Weights of a small mixture-of-experts language model, trained from scratch on English Wikipedia.
Size: 12 layers, width 256, 40.7M parameters.
Training: a variant of SOAP for the experts, 334M tokens, 5257 steps.
Below are experts of layer 8 (counted from 0) of a mixture-of-experts language model. Rows are named router (the router's row for the expert), gate (a neuron's input weights, with its number), up (a neuron's input weights, with its number), down (a neuron's output weights, with its number) and show model dimensions 0-127. Each number is 500 + 25 x the weight over its row's rms, rounded and kept within 0 to 999. Numbers have three digits each.
After each expert's rows: "comes after" lists some tokens at least twice as common just before its tokens as in all text. This comes from a sample of Wikipedia text that the model never trained on. Tokens count by the router's weight.

# expert 1
router:483522507532559464502476496509494460494497473499489518521469502507524476535535477486523495505491526493502522456484468497514502520496444537497501525484510459501503499495521479449493494551466476470522495530478510488479502503473537522537495471470504509503450498507479495455492517514464518458503519502512488481480553507514498488486477538488539505499471476451464485452521492567489540495523
gate1:500475484506514503480517511474510484496486511550503505487492504479450471516525456494509519504508500513491492518484526497475533532521473490496477464489533469463490529470513528458509502516505479492469485504523478505513555472493511502513466484504492501457449497471475526480489495454496515526477525487499496484544572517519512560514459514535538479536487492524445499514454487503529495508500
up1:516514499523505466498487546461496455513478494550519495510499464492485483533516449482499508522522528492516499529529477471469551534535480502511489484515497492503475521478503522483530514507531487510486460500531472497513529488470508492515484514512514497510456515468510522494490514485486493504486519476499475472506565518543526542555472514552527500533466477523493472523476493517536511520498
down1:496518526525515487474523522504537479498534529492520523467493537514483535524495459524471493496522523513514472512540527505549480463533511544519510479505485487511571522541555491511496529557516501480457508516537535527516491528457482461536468500522491473495461451496501496512504545501536510516488521514515515539513519541485468508475517493514517480493515514488550488515500483443469489465486
gate2:526513528466539498485519521495516483510483502504472506454486549501494502518515494501532520495498479528511494467485488484484459473517433524491479483508494500464545473502509492511520510512448488500521510513525529474545497500467517489512509503523504531467444477505523509501500528575495511471486489524492484505501485488476535525528498467520498495543503486489495510468452515522505506484506
up2:506468501480517513449491499491489529489491489478496482464509474502496454509486501513517484494554536510485477480499502469529483502451496511505474489505512500511506519525481549512471493473488514477474518481471520466478480527472474520558499494503464502539555507516488512503518491477533475540519530471484502502515467488465519459458465504549507525504491582521529489501558533475485462509503
down2:479509492459489487448496471544487502499503482510488460512526475506467490476506464510448514471536494500493507484458497523490437507494548448535443499458477471496518456478531499528524503497469517461511526519498476515512488530542512503522540478545477510468556518488526504510509482526510506512492525480517484497489502505454487483456470516527527528498496521474485476446462467451541494482511
gate3:525502506488528504531532522514549521503532501490483473480469468481499489501474472527514480524513480521530520515545508520471481453499420506535463476499495496520497522489516474465500474483501492504496533472506497505522541531470519473502510469441458484509486469516464465526492534527507489468551491464520523493440533528519509504490505474511551522504442530551503546507496534525496508466530
up3:491501514472508523454479465494477472521505519495501497451544487498524469495496524484506512479498511472485481455436491460545501483522532473471495488520482421494482478483506521502474489525526541507486481503495478516478504455497524506498486498545522511466505499493532524464481454442516500560430531505517467519565455472480472506523520515493473490496508494476491441498493462482504491509489
down3:508492518478476532551468535494507496482483482462462533488505483522508468473491483481540494500482483474473474524505490459491501466475533511485520515491479509516542472514519495478458485534500543520542499491441500498502482506527529541478489523519541486558466484475508495464485503482532493482483495512501474533497511467522482509488535485478483507460487480477453513508491492508526492501489
gate4:506497510516483504521439458488539515462490452492488527468467518489494503568523478499506522438487504509489473454455492518488481524555535473490515502482507468483516497482560496460479529473501506547499514518522527456509523498482490494533509489421506528488468495517494516484519499527508499515485489505522502482496507493519517475529528514460488514474475497506482445509503510531464503478535
up4:503496504462514511475568545536453489544510527509525478527534480504509490434483510505486485568513503483513509540543502491499521463457471513514479483517479535516483502504450498538513475511474495450505465478476495533493482511514496507467493503566493472502539516485503487515490503485489497482521516503478504513514486505479481535484464490549515495535525489498530560485486494471529474510466
down4:499499524472487497492512547472528529477479500428518496513506482505514556475516496491437471529534519527526487513471427532479523469467542536518524535477507504449531502465532499526480550494492522471514548557469523505503520547498510561482462487516476484476514510516486506513494500451479481491516485544510501485532455502518499553529485509507449518502509499514483506485533501541519510489487
comes after: "\n", "-", " were", " also", " has", " are"

# expert 3
router:531513481503529450488510492484494447516468484478447498543497530552509500525480484485533518531534484488472515481499504494507529496496475533493489508520511465512516497523504489480503495537478464479486492525461503487477465516479479505524448502480528459498488517492464498433500491530491491451497532486484488491473542498516473525486481504482492523478489493502470489485517543524508536489461
gate0:506487489465518501513438494463529523503492537532508499517497494494506545515517452514487529471533469505488502474500519515484528472486525508500505478472540468504508535504485458503511523522486510506476508516498496462510507507511523549546494511500527482524493531435498536493548555475520534521507465481474525513464493509486483484487508460493492545494539546532501514497463524503482480478469
up0:493499531531479510503556516533484491492511505459487514473516474490503458468492544499521437518491521516521482535499508498525461498562476501513499504512434536511456490494518554506481506497529480497540514469529487522524505494488479459439500498482458532487527490561516456517457488500480450504492523522511484511518510518521496540516499550487488484508466469497460470514518449482502506527521
down0:498472530500505535535498540496483484537508467454455524525534513498530495518525524511482546495490492493479491480499437497470577479492509530460498535508499518483472516519465482493486506500459489549479489504524528525508503495506496516465489484513529506508476459504548443520477511535467516523551485498495478506519466546486509486555462510498500505534527469462495506511446508517517526474475
gate1:517459508501520491472479517482471492510508503490523490543545544523504503504461474507483547520465481509473436490447497511526546505448457503468512490504475498485537540524497514455527513535471461500526506491507487471437508481488500517490488505502527530506502485484482512498520475494514540465533479499493484507516495473531482507541481520508444520475505513507524474495516498466516484504504
up1:464534484506479511517509502508481509504481517504494505456439469458499484492529523478499490487488541473525515483554485495469500504533525467516480543494548505510460454476506504516467501473554524539523474490515513500562511471506534505479497480508506479478477503528538473501469513545459473540531483483543509470505514527480535495505496482510533476525493471473477485526503515520507521482484
down1:517485504485499490559513521538495518517474504490519519497520487544514489488550521466559473489465450513487507496507472510508504523493503481507496482477475547477493492480478484458503496486500455521467469466486528460490476476474536485495495468488537467497495526497474442525531469461507498504471521507505544498485501539461472474502476493511527512505525497476541459464501503558494517545481
gate2:500479484517499488525450436458517482490477478513505521508535487505487559505481468509495478509496480482495499481479510526495523530475438534497463466441474502498542539564475488485505507460505515462466515543514456466459505524514492500510478485528497495502473486437495498488522517455442489483468505512478491521459549491527486564525487521500506502521530467502469507545501493507430471508502
up2:479515526502475517485549561544501526508526527494507486499473499484505448496519538505509517488478511526506499516524503480499472463531570485503524525562525511481470458448525500507497507536489503548525487441505534524547513474489513498479529511481485517497514522538509511512474479530552504505535505504525493490558426523476508458483503473499492485489475525503517490461509502494575521483494
down2:485508496522531504532503446537478495489497451512466473499494472525495548522475486485533505451515501495511527447534491461510495526495506497496517499486466523519495524481523491506466495515510533521510447508483501496475467463472524516502480480528526512493486513526521474527470470500478496480512487500478487477503427493457497518470531506508534483481491487456504488476535512496552481488490
gate3:510478494497532513538486474487468496548485502470488474504487494488485510484493503540468489515495505481507500478457522502459499474489493491498476495477479471474503504544502510503508493485482484472483541539477496461554525494519460536518557527498506443523469487485493541517515477469523500488469524497441524525431517520493457497544544506481458493464516520509483484494487474479485480514518
up3:499476490500532505524489477483461496552494498469496488491493499484490490490501498540475508515486515477499500464460518505472502471486489478505476506483495496492497488525498512497508497487473486491496534518485495453560516480523460559516548518515512462515462497476500532531514462492509502497472510491455527520431524545490459502549540504489457481456520517499479472489503479474502493520505
down3:501483493440470491475483536470501497515531512502473488485458556528466497497486516524496458511481494504513504532554471506520492496505498523491476514511464504505459543474519565505461506523525480513490467494516500501498541501485494499505491528495494501494526485472518494516474508520446507498513492495495485563444478495489438515457526488495516561477456503484509479466495502447492456517524
comes after: "201", "200", "202", "199", "198", " the"

# expert 27
router:527520472496532477483487515499489465518510508486481491529476507530514486509520497489534504513523520481457521489495504478550510512515446527470482511516501506531498482506487488471498461510471480458490485534452496486465455518493530515552484448445517486510455519488500486493512471501460484477478535485492470472496495457489480506484470518514490521469477459518456532469537509530542536478464
gate0:494500508510494511517508498530531513439468485474485443467553438496514513476497498510501486548473506526526500472489473525506530483521514491508463519502478505549508556549487528498541462499524496469478521512454540546520538490501528518508515447462531463524468490489530491528490507515543496518452518472479486461510515474482496517514524505525473492477496476490485486513518518457519517470495
up0:485498507508482496483473469515490501522492532501551558518479519516498467493522464508478520473527489511529530492489480515496452490446489504498517452527487459497524507461507484471472501484517515514497480463483511484479491529475492529495486520516491495490483501516517503476501484517489521485536515518527567500506493542548474485522530543467560490515512501502540487477501499511475498555506
down0:520478514515467484493494478486496465508511501501499470522545530499545513460472531521533511526508510527486527464541513507515470471528499482475494497464449481528510494504496470514540490481500549497449488506479480476449457531463486463541476509523522547500506509468523472500424478491440504510529507475521518499520529523543459538499466492515538467476532480517440515503520485507469495515507
gate1:534527510520482469509499488461481493489467512515500484510501529509491544480471525467505489521524458509506540465505518453458515489524524556515484530506495480468481451494496473505468492538522483451506508531470520471494481507455511477526491537481504483520507474491484495501473463525507546499526493486561456461486515511474455460490492495510464508446534517469495484481469558484481507477516
up1:477514497477538511504517511532487511490515473475473545500468477479523447547545494548520499487475538454487470545484480519538511521484479443497517483481499523502534530534515522491516494489485516528498456487518492475491489505541481524500515457512515496477489535502518471504529527486485475482472511509442521533485528480544543516484459534464540487536479490535490483542518472530530516513487
down1:505487498533505508499506531491525492505531459483456526556568501505501483485493515500506520496503515469481528507494473505544474473491494509477530504506539530549478508480482475511486499488494526529512477521502519494501478515514507497494464523519554556489486500503519529484574544505524514552466497535492515481492444476510542479479520466485520537497432498511463490481496466473517520497454
gate2:533495489479516522463455501552459521515529493489487486450468502466495497488536494502522539539486481527503475501487506491506529482526479499530454513534481543527495506489498489452503486482437471497487521567512480515498515492462532478511514458498500529499476490529480480510504470513542465494499473508548501496523523556480551495528497514509518458478487494538507525525513520476507463505497
up2:486490514480513504549462511533465493488480489468468512487494505512513498521483467490528495524509476508501479459484532509528501521487482523528460508467529501578512470454512499496471474477480511482518470504513507457466512525469538511463510503479508484494482496498466476478506511507514466494509476520560470528469527492508516539519494490548516505494493456502537491522506487496512491508507
down2:510502492496491493524492515530457484493469518505528478489502512506439488500525478491476522473502543504489470490526448489491480486494503509516492454480525522526506499473509497501452462487514556521505525459504526452503509512523508497472496479473490520515473511472553467479492523519495479497511543504498493484519489487536494474533496452559500472490529463515507522488474504504461505482479
gate3:486497542499486498507450485524470478554448494480520496501529518526488503476430527493486515496479472522474475506512484516515489505539486508501474478500507473477486519493516472519425460535495480496480522538474470449491507512486501490516490543486516483542496498503489513501469470463472442484493478509449495537539480475504508496511490536496476548464514521497519511465519492500492506524455
up3:489493542490472507505446490534464474553447489477517494506539524505489522476430535499494515478470467517482479491505483508497488515544487513500491483498507468478481522493508483503434488537473479490482507554487465465494499505488516481503491540495519491532512510510502524516487467476483465478491486514455488522539488464500498507510496522491472557451512532493516518447522485490494498522461
down3:502496500521488490452533467478486466510490498519491530517433495528481515478466547488448508514483525486468518521474491491470465491458463472522509498474492466478498492457531520544497493489490529491515543508489498473488536491515450457543514481509516486502489515498495504441505479472521519463505495488474494529496527504479484517504491457531471510528518459530533553518499496476501511546488
comes after: " F", " the", " f", " G", "f", " H"

# expert 59
router:503548505534528445537494495531470485507499490491472534497463504523528490523522471483525502497535490489481548468450465518510523497509461510484516503482533505539533499512482500479508488542480470450478480520470497471498463511482505500519479517487530458497456498487480484492508474512467527485500523473499439463459506484501500523473476514491496527467522483486465523486517536517520539480480
gate0:496514521500498501488416445488495492497498498497512490520459520483534476496471486468519540508525469516538508505496459511471526503471505556489497451509526539511499480525484523489499497491504486527498482455482525467477502518488548526503499524488529450493493460539496517468509508523490534488537487458499512480442521502510478503449493460502436515519512505495497490493526517506491519485492
up0:511532521500508495505419459499479503490495496492525482514463498466528487485479471475496541501540468529530511512486461501498525500474510525498506453503516535509482460521486519504504518500510482531494509450498518455500497497495557518488490519506518460493486474541495524485519518524470537493539481460494525476438521508514477507443474451494451532542524502496506489519518507505495518498484
down0:460467487497488515473497543503528442551526515486491541501486492533505474487522524496458501503465499511507476507517483528485523544482532541503536525508542554527507545500493562521519495463518521499520478512509504512480526522497510458479518523513499510493529512461559487490495513492486493505540507506471500495543455498468512495527521480468468488531507506515541517553494476484470462469515
gate1:508520464491522506471501491520477500477475478485505545437518544484509516509464520490513475541495463509481487505513499484554553511504486471480475472510457470541511452534504494495507447505523481493471477523512521514507472505492489491491559484513489479493506499442484520503512511480488474454531485516488472511456521518476525498572508493469485502506509476516495535531555498544492547495486
up1:500516462490509506473510488501476503481485477493495548445523548482500518522476527494501496531498466496478486500518506476542555507495495474470474473508463472540505457527512491488497464504539478494479489519509514518505487506483498496478571477512503488480497494449476536499518532482487477461527483527500466507467514517483513494577502488471489497513502471517498534527559500554491552490493
down1:512464489517480501461481494488528535505513524469537443492427504493543493522488532511465540530514516512530500458509462490516507511480492495488469496484498408510557475539524528509497481491507513515528510543509519490499454504475509535520487484485478460482507497507474476494495449495521508486503504525511497522544496464493524546503513504542490481504464494498505509520480488518490500559503
gate2:532537483510499507493523500505489515530493461493479493518514533517485487442508471550475480496548513512497519444481506505507516494483508487511484493528482503502493475491521529503503529503518541513518514486493516515522500499483517518512532466516525472473480456479490474515467507485519524530529529498517458528516510487510575493450542513537554476517481543499488491489462471489477530515494
up2:539532482503498500482531485490484510536492457491477499514521529534495502459510470551480497496540513510487513450488516523503508508483499483505485504529486504501493487496509535500505525507508527504510514486494510530522501497484524524517531456519530473475492456484497475519473490496515531532531526493511456515503518472511580492455544518526554489497467554493481490494469464493466533510500
down2:511519484551488469508537552462520490511509497462546488552538482490494557479528519518472486523503515535477505465477539508516464507488435527527498520542478494496487534488475518474497541503502538530465482512492535518518482462502526528507480500538490489469449511501489476532491488501523456567481485464490506505533524551483538539504514541502511451523451480532508488532505471487490489463480
gate3:472525477464534507520481504491516481504488520508495497480516554500499476508510491504525463550485543478459474500516521464491498533491517488509507507496491523526488436486497508507521483489470492491501464518521528481508523520454479528497488518500511480498510477512449499491519496465478513492479512510447521483464561517533532491493439542502529506485471478486537511491533483498531501497497
up3:500467503522447492483530497519494514491508469484497508524488471514508516486492517505493538441512455512551504498489480524503508473506497524493482491517509469471506566522510491489474493503534507512517546483470462515476478490540525474513520488488489512508493521485552510479468506546534496508520490490553504510536447486469466492507564472507464489517536509522473483495488529501482502526500
down3:490508521486531503482476521532491506486470506513490503489464500505504481493469534486517517444517516494524536535488448521531464518580469482490462498475503477543423458495464487500495466530501479509508506472471473503501514454538515518531509498503513508546470514517500530482491535508489522478453494473514493490532491499504477513521513499472460470512483506467484525465491480511464511480517
comes after: " ", "–", "201", "200", " (", "202"

# expert 15
router:500590491525574430526490463489519465484462496493450503514472509513537491538530470483553528513493501464467538495506478464522499501515487541494504515479531482505489494515519509508511487535516448490467488503449532489488457511488490528521497477496527470495467517510477493484488473511476505443498543484486462496471533490504503502508470528515499519487483473487472513496535514536490523470469
gate0:470505508516488514487510458464480526483483477529512492497462519495492525497540481535512442538434503485558523485492502538544501516476502497457532506489475511504446514504487504502510486469543489489504521446448483460510492485523499481497473522525540485541478506516537564514499462515460482529479514471478574509532493506510485510506544521500532440469500494473487492483505515523477477500481
up0:480505505496494510487501449491496505463465487541482490482487528480498504536579520537501482530474493468525490460540506493543518550471514501443514514487491487495488535502482480497508480459516497476518517492453504497505451497502497486495460520536532506538473482505515545504498491519458511531481554465527526479516480495474543495529514535466529470500512481452495504505477497515509493490495
down0:497482519518513503526516496488496464547494479533502518478510458486488498523524542512470450500496489501482507467484523480505468497535531510513523527500462534487475507464487491500513462443519547510489487491508526504548476472457491473496476516523479486525510475470489507478463507441460520509543515464481516444516487516518545475495477480488522476503497508516500455475465462495497503464509
gate1:502570487535537476465548518499499514526509516511455509453450508495505522516488452473513460502521492473569548480471485514506482538505512481506529516452485487461503529500489517510461484520539490518490483477476469458499492490508461501515498448503543452527495480511499527508537495467519499515502521518530495536529500493461461462502562456497469494489497484507484480470528500470487490532480
up1:504432505449474520528440483501500480454496480475534489560556518504499489485495546539499542484484503522426470525523508481478513464487478521492476475552514512534506475498518465495517523474449489474518511515511550543500508518500533500487503539495452545474509522490488479494476499534490494477480485489463504459489488498537541526493453530524519507493499534485520528502470501535516519470506
down1:495487513478496515502442506490496473486529526464512525545475481480497488502469531433506501501492517527488529493465535470492546506494502533489503501566511542521493453509500504505513491472487488501461516553476514493547506527449482525532519492512537477491484527478479443508494464531483517511529530501507550481489564487472502557478455500486522477488509466501467490508547517488484511477492
gate2:494492524535551485530474484487519456414476550480497515535526496420512525509528531519486514488493488519491462531515490489498473520513494477503495492511528524525525520518535503511534485494486462536478467535483513483512529506514514557482460459535450514514478501498469469498455458509499484466516476524522474501496560499499501491519500520490468498490524487512503570549512456536483478483462
up2:539514466509435486490526497494507504512490478499525464495473523520486494489491522520478478523502501503486511491472514472494514485481534494470511565471466520509465479520506492510497520484512526504504508484524526503519506486498469468512541486494495491484500477499500537521517517476525543566502509491499508505517474517481484502466516459499481540467527520464528423458494502472500493476503
down2:504518543483511493499504511483479473527492482492510489534481486478521474525466469512517481473550470483497501515473461489475525461535543480499515533515479490446470499510486500529500492524524518530463507432479502496501505498524522480490555466482504488484519491516533487519455543488511523502495507488516512498508502503482500494521491516520507536493492474475489465490517525546534501521547
gate3:517503517487509500495505518488488511516486474548492475509474491482496481480523504547456533479469491473535465525529460511494505544549488529475499513514495440490518547502508485530496525518473492502479508472476482512468524498508497505489542459519503503504464474494477503485493500494489525479460473526494561502521474482481441479529506478493480487526464512549495498457470462500510524545514
up3:499492504509476496480522524491494450478469452514499490542491501510529494486545500536425504500498502463518471496565455522524495556537486525456503503485464467489529522509459506508484529525453507486484468498477520521488548514523524529486492473520486496537481477477468517455490514471509489479486477506500542505492497508488479476501504467455465486537482498544491508468497493480490537496494
down3:489485554534458479490424463520489501498470538486527505540494470482496486497534507460500495507465476467479468491505511470511506491557449493504471521537467534497491524500513498472509510510454533520509502495509532519512531521509530526432507514522485481495522514501513426486498501505462494515499522502541520512492504509496530523480511501528488503520499500466517472511461449476534493459482
comes after: " |", "|", " in", ",", ":", ";"

# expert 11
router:509523485480542458519528513519475488506509482467457497503432479516525488526556498509530508503517500480452525505488463472508570545499475486512448522505533522518504465499457468507484476514451507471483459522469483498480445540465527499512508500484527457487502508482501459487486473531476507462500507481489478473498565488474503504492488513488499511464504502466490502503526510529534596503497
gate0:484488514514485508467474538446517483521516489484533526502494500506495519491575510494491496569476528507478501462457499530531505494490483507480534489522488507499483508487487471493543486453518509465526467492479502496541485504487494477482496506526517485542458504498518498476524461465498539521506555462470481446517554536526496491473542472468484477475509454457495450498506483478475461488504
up0:521497491476483512527498453553510530480516514521487470484542509494510479513420517508505484427515478498519475509537467483469533488464524498527473462493497514497534491523506536491479505517497488520493521513513497524477531498510495493512523495502513508474552489472489511543481574547521463483478446543534518541492451474477518493550478504542502503536487549532503570523480520533541537506512
down0:545465486480487524543517506529506465467501464483517489510476510476500442463480493487548533486517470513475483456517488510509525509489529458516484494495482467512539478504531516484492477523480514528514529543460509532476521490545497510530469498484520540493503516502497511453497496495486504491499482493497495529511495508486513504503497458487551529509521549472472542521499538523523520528476
gate1:534491445506530512521513516506479553463515488505473497509545479546477480500511486552477537508496503490511531513454485523498497515466526512472538491484496485508459488478489526538517497482538468512540521558453520552463486508524493509498495484465510510480534476461544461505501502510493521475515463525472493504494491515483512502503455486502560477494477550518527471480476532510507512509475
up1:523491444504542520516514510508476547457521495515478490495544483539474484497509489554482534506490510498513517520460483520496500504468519513479548488475504490528460486473498528535514492487540461515537519552458527543468485520523506497493488474466514510474541477446537450506502503513492518477507462527468485497504496503475511516501458488510547486500478542519518470495473534521508504526476
down1:488517502467534503517505528505512522490525545481480482450485492531511470508517476486537482486482491503527493484514524528508509460522477526500527519543483502511516492492490508488537503527435482514479457454513476496522479526512515489502527505482450528472507528512499493562518476486521502524551494485479513536496443497505516501496499507523525503550495499531544447509491490506453458424515
gate2:511519485508493507446537500505474499503501451501506500501491465545513519491532449538455540510458501496512526502488471524515465546471495475498504411474473499517470466520487509494533492494529526513477526530451507586500496517490470491459545546523531499520496462517496473510524500497461486459492512475514501474521543493500506482483549509489548502485503522495504562506488482473523524508497
up2:504514482501474513447530498497467494492518453504489510491487464542502518474519464547460542513458494512490525510484460504517461549481500466515507411489469499519460469499479514498526497485509526510479520527452497574502498520496468498457541543526513512518472462513496484521527495501446490479500524502510506483534536470531508486483537520494516513480508512484503556513495489482522541523483
down2:499517498496521519511510561481488459474505533540536498480491477556514529517504546493473502479497485503551474484514496478525448566469494476487497542449489505493502554497495519508540493509487489501519520492531530550515510480516529472499522512528502563499507513507526515473496488544518535491512483446478503528491526496492474524485502519455538498513468502524510509491466458499512484499515
gate3:498486546522529485526516500545513498469518506508500531497468500488504540505557481490482450481478532512486509469490488521474529506480513501501487477490537531508499481525507478482523509505457486483539486485479503499512502472476536481491516504467553477481524463489498478531474510521531529501473498469501495497466504527490493511486525486507510470506500517462511486513518532527491499474492
up3:503479535524518489518530511545503493479525500517505514502474500479497531502560483487490450487480538512498509459488494520500546502484516504501486481500523531509489482525509478493512508512454478471551486492481499499513499474473541475490523514462551474466520457472498485532475520528537532520470482485508501494473510520489489496473526488503500463493487504478507490517527529522490498476501
down3:485501491532513482515474508500541495534558475465465495471505473503514484497465485525496519530524485512508475478492474543484519483467535500503447460503492502457484520495501508507514529486523523440532505461531478494533496482504497488497510501459504498516496513514474534484474483469509451454496457464474494555483500507533515500509511463479499468481481501515502485541500433518500481494509
comes after: " ", " on", " in", "On", " On", " In"

# expert 24
router:506524480515556455524503492490488430512485489505455508509485496534538507516495476474517536514530496500486529501477488461533491517509483536480503514504506499509510481508486497506493490542482475452514496545461507496475456525455524509553496507475549485506474503497476492464504477512478489428501535484479489488471509506484499505495479519479510496456498482494475501467521521540548539465464
gate0:465487527488514511532471509514514510519550437478492489564516518493510506472514475528466501489467444493506511487465497533506522505485533488510527459488508473495461477483501495539475563481488467500531544518441515467505501484509527488486492472512464516502514513527543495488491480512494523469433487498482461493538498516488483499490524492459475467513472464507500509515533501493536517516492
up0:463477521493528518554498497498520518492530439485501511564516522508541508495500487523475507521471433511499500503460498532480525477496496495511548472481504483511458492481508499540492550475476469503546516508467509474502508477492547485481483469487454529498532497522544473464484489516491513473450487500490458486521490509483486491473544485462500468490494459522478519498520479522519507520502
down0:542507522512551494544526487466502502439514500498510502550473486534464486502506524493513470493505452541492545467492486554517483435478496482517503450485450517502502495454472520460513560474494478536493474460499498469500490484509460477471492510535483521506520487499540523523496521460486466478472485519463517512501507464516520503547493511499452456487492510524529455513500508460489491521525
gate1:446491493471504505524483541473505502464519547498518480531547504518484437494507511472525497480465513498504536471515497516505499492517520548500474517484477542496463530490505482518471505536512498525492487533494520462471528507515520512482477543434521541502512493524454488475528485513502482524515495504482500503504463499502472474508514513491479508493481541506548482484495509484489504511492
up1:506500517509478509448508519514478502499506446492495499554499454482514497501471520487532501480514519507518488475510454464511528512502508441521505454505496477446501505488518460475513490521508475494496527459456546468470496469508505486476475520498498494508526572469543491537466502545467470515468492500493501540529472528507511517505484517530463462527490455491490519458543549518524509475482
down1:477522485491501496524497535521499502437506496476521478554507475487523519461500509527476496462487470466543519451454484503551523480533526486486499545493516494447483482482551466481491461505506506529525494500513508459493540551525518513513456477448525479513484518496511466495503524512513530495473524508478482494486463521473494511500550505500522499493504489459506508531498517546518508497483
gate2:513504487550490490486497536485498460495498547495500464472511500482460494472479511488498501455488521522487531492422524504525517496517494523481504540485474506479478496473522535514514490506514485489474498480525522479486499501447506513519520523469564502501493564514533472500558483544514510485486492511427477520492510492457492509489474508513498469506506520504487454506489512509530531454511
up2:499522460519487511496470531485497481475503513493508476514507479553488507485467541498469541437420473499484502516523488487504499471460516478468473498504515500530523479506505521497471497463516508514533527493433472518483520524509538517514496534473538497504491495501471539529517504494501512444515488498494494488487485476505503481501506501547502517529543575508527472473515519517516549495488
down2:525499530526507476529505509501528526538551475534523521529482488501494501485485531471460537522473476558462509492558490508503474483507512542516526491511483493471489507489522518519477495462510444501475460464458501471512529442499501494487455514505511513470506453491496508479536517533518473524480469540531524538462491490462511505525478551490529540496523547504507468464482498519484481494575
gate3:473489512523515497548510494487521517439521529534513483452500444500492474515498499487493507552506508509473548542501484490551480473537520561486513502458526514505511520503472520513481488505494507507502507515490508473494506464521487485497510511449487520460487447520482535485533474465480479492559513505522507510487479504472479462524500513527500506494512480513498468511476477482494505491480
up3:526494504473478512506521505494443512491463523482501510521517530487548575471505503549504530522509507492520494476492472488495503496452483486500485532505504478523494517482550457482500518502517506507535516477494526525497519483484487507502470495492504517508515484505522507514507506496491501519484497525481516483522498507466523476504480516550487508532508514505545502561501472494436464516537
down3:507490496484468534468512531538479471558503443491538549497507568451523501537538493489465498541479488480489468494494475508550516457503482478489489479461489511535556498535526462452513523507510484494512517486495528518536474486513523467506448509472528462486529482487516485500446523531500512476478539501476491491501550474511519501518515476495498479500537522455474513478482506482481504436519
comes after: " of", " in", " the", " for", " to", " on"

# expert 25
router:543533477511528459516508449484503471523508485486456517513474512542537504521503474474543513508538506492485540501489457467543511506503493504515504523496513502512514468542501510497492487549498470467484483532471499507468447544467501491512499480476514481491472508521461469477517490512481474467506530470489485503443519478492506500483468530462514538452487481463472502466533516526525529472486
gate0:573504481519508505553481482520519500511466478451482512519494475499515495537478487476487464498523523505448538525480468465507537466502502483538512517486529562507528486488476522484498486529515476516514540504510478517524489487470516494521497487483501508450501564503502484469510556516488510472512497495539497478482495467514487468499529487490466487496522509498493470476463511490517507493509
up0:568504497530508492557482492524512507527471473456477517516498470495511506536484488477486463506532521512449536517471480482514526465498506480524513507484533560511528499485478508490492494536513480512507534492511468519528489481469517484520496495492513501445491555512495495476508559513487505463507495507527505471481491465513490463493527476491456474502531506497484463475454508484531510499501
down0:478523494552527484489526478469519463510496500466502490503490509474508482500479509510445466458509527517520507500497513480516497494501485559440528480469471529505518479518514505457505502497524538530553504492510514530511520513480500492483538517516518517513513512534491470490527533514536509473502535523512571479490478512526456477520516515465491472498496531487464533489457500456484531524554
gate1:494511514507540472546490472505512486492498541504484499547509470520530517489503486508536490494503501471524479496487510473498539509519487522528489541493507516492494457500497483532496489558537468519528492523503519512489485521504514483540471490488513442519506460500501466474515488541476518447496526497467464489509536523505510490518469523478548526509473489475502506470532495553513555458487
up1:508512504508467505485537450500505484482496494518440527540485477561470480503477520495526475484478550473509473503484515547456502489527498547527578524540492511506487504512515481539502521511494506514484457530515526455517487507508533453497500510490452463493500465514471494498491481513511508493473498523539520490477490507512512499434478526497501503506471467505503546511505536505505537495518
down1:508485507536479505479547498502487533511480495491477544531493517498521498461468466519502504529484495522476515484463434481484556478463507523489502536493493502513481492512510514513459517527490497466508490520501512513534475474488545476495530509513470493515508455489473490488484512467492518490516492534511515505521449482523458481484493474524464532498464547463470472524479519515540467493507
gate2:487530493525499467515465489466465468499497508529524486503483527485533452547519470490521488509504439450480513517477478532521461462488472489503490522522489494489497500519500485479493495518503489476521463529520510528484471514482457503499496478488506470466520518512522457463489489501520516500508545476491493439515516519508496530515484518493488505469442495487471494498509494497512487471494
up2:527474514477498541482536514530535532497501482480483513500516476519467546452474530507486527492504565542517477477527529470495538527524534505518509476484512504532501491496490520516519519480482513517478533472486494476528522479510543477496495521512504530524479483488486526525503518484494485507500442526517509572477482480484517486481518491512506496524548506519527515508497523518476509522505
down2:486508514524480475526507460470495487506548491470483489511490527489499512517521493517462487518471494507486503494511480494511484539492531516528500467538511454535496468517460531480449489483519483449490480482498514481484499516483512485497471489441511483517446486535493470477538486497507505509493488520509533500489512468511492527512493507489518491484461534526513496474497481499509521478542
gate3:514516522514544508506479491510487476492482492489503524526476466485545502523533499475543524516550491513430491488503522478523522551479477485516525473481499496489465502507474483503507522489494449456456510502483526503486485495472493526539497505496523506471491505509476497491504497508462479473489526466507491499517553458461501499521487530429512507520490497497477476480493490522526520474449
up3:523518512523545514499477496507487487472483485495473548527478489500540494531525515505532503519541498506443480508511512483516521564453468507520491476471474493486489498498479493502503508500484438450470520506491527498481479486458480518536492505478524520465492486515475498497504507507478476479497517470505511491499545449469490489522494507433530492522499482496490487473496500531536512478445
down3:465473523509453485542479506503480522537492500495515513516507530509534513497444485549460473503543516544502511507470535560482493508548500470509511489485477497512517494498531475505515487458511470455440534472502437483488468456486526495506471503519482541503485494486461478495475494507532479515522494518504513505488537486459502475470516489508486533514493512473490458449535535464452513497510
comes after: ",", " the", " and", ".", " by", " The"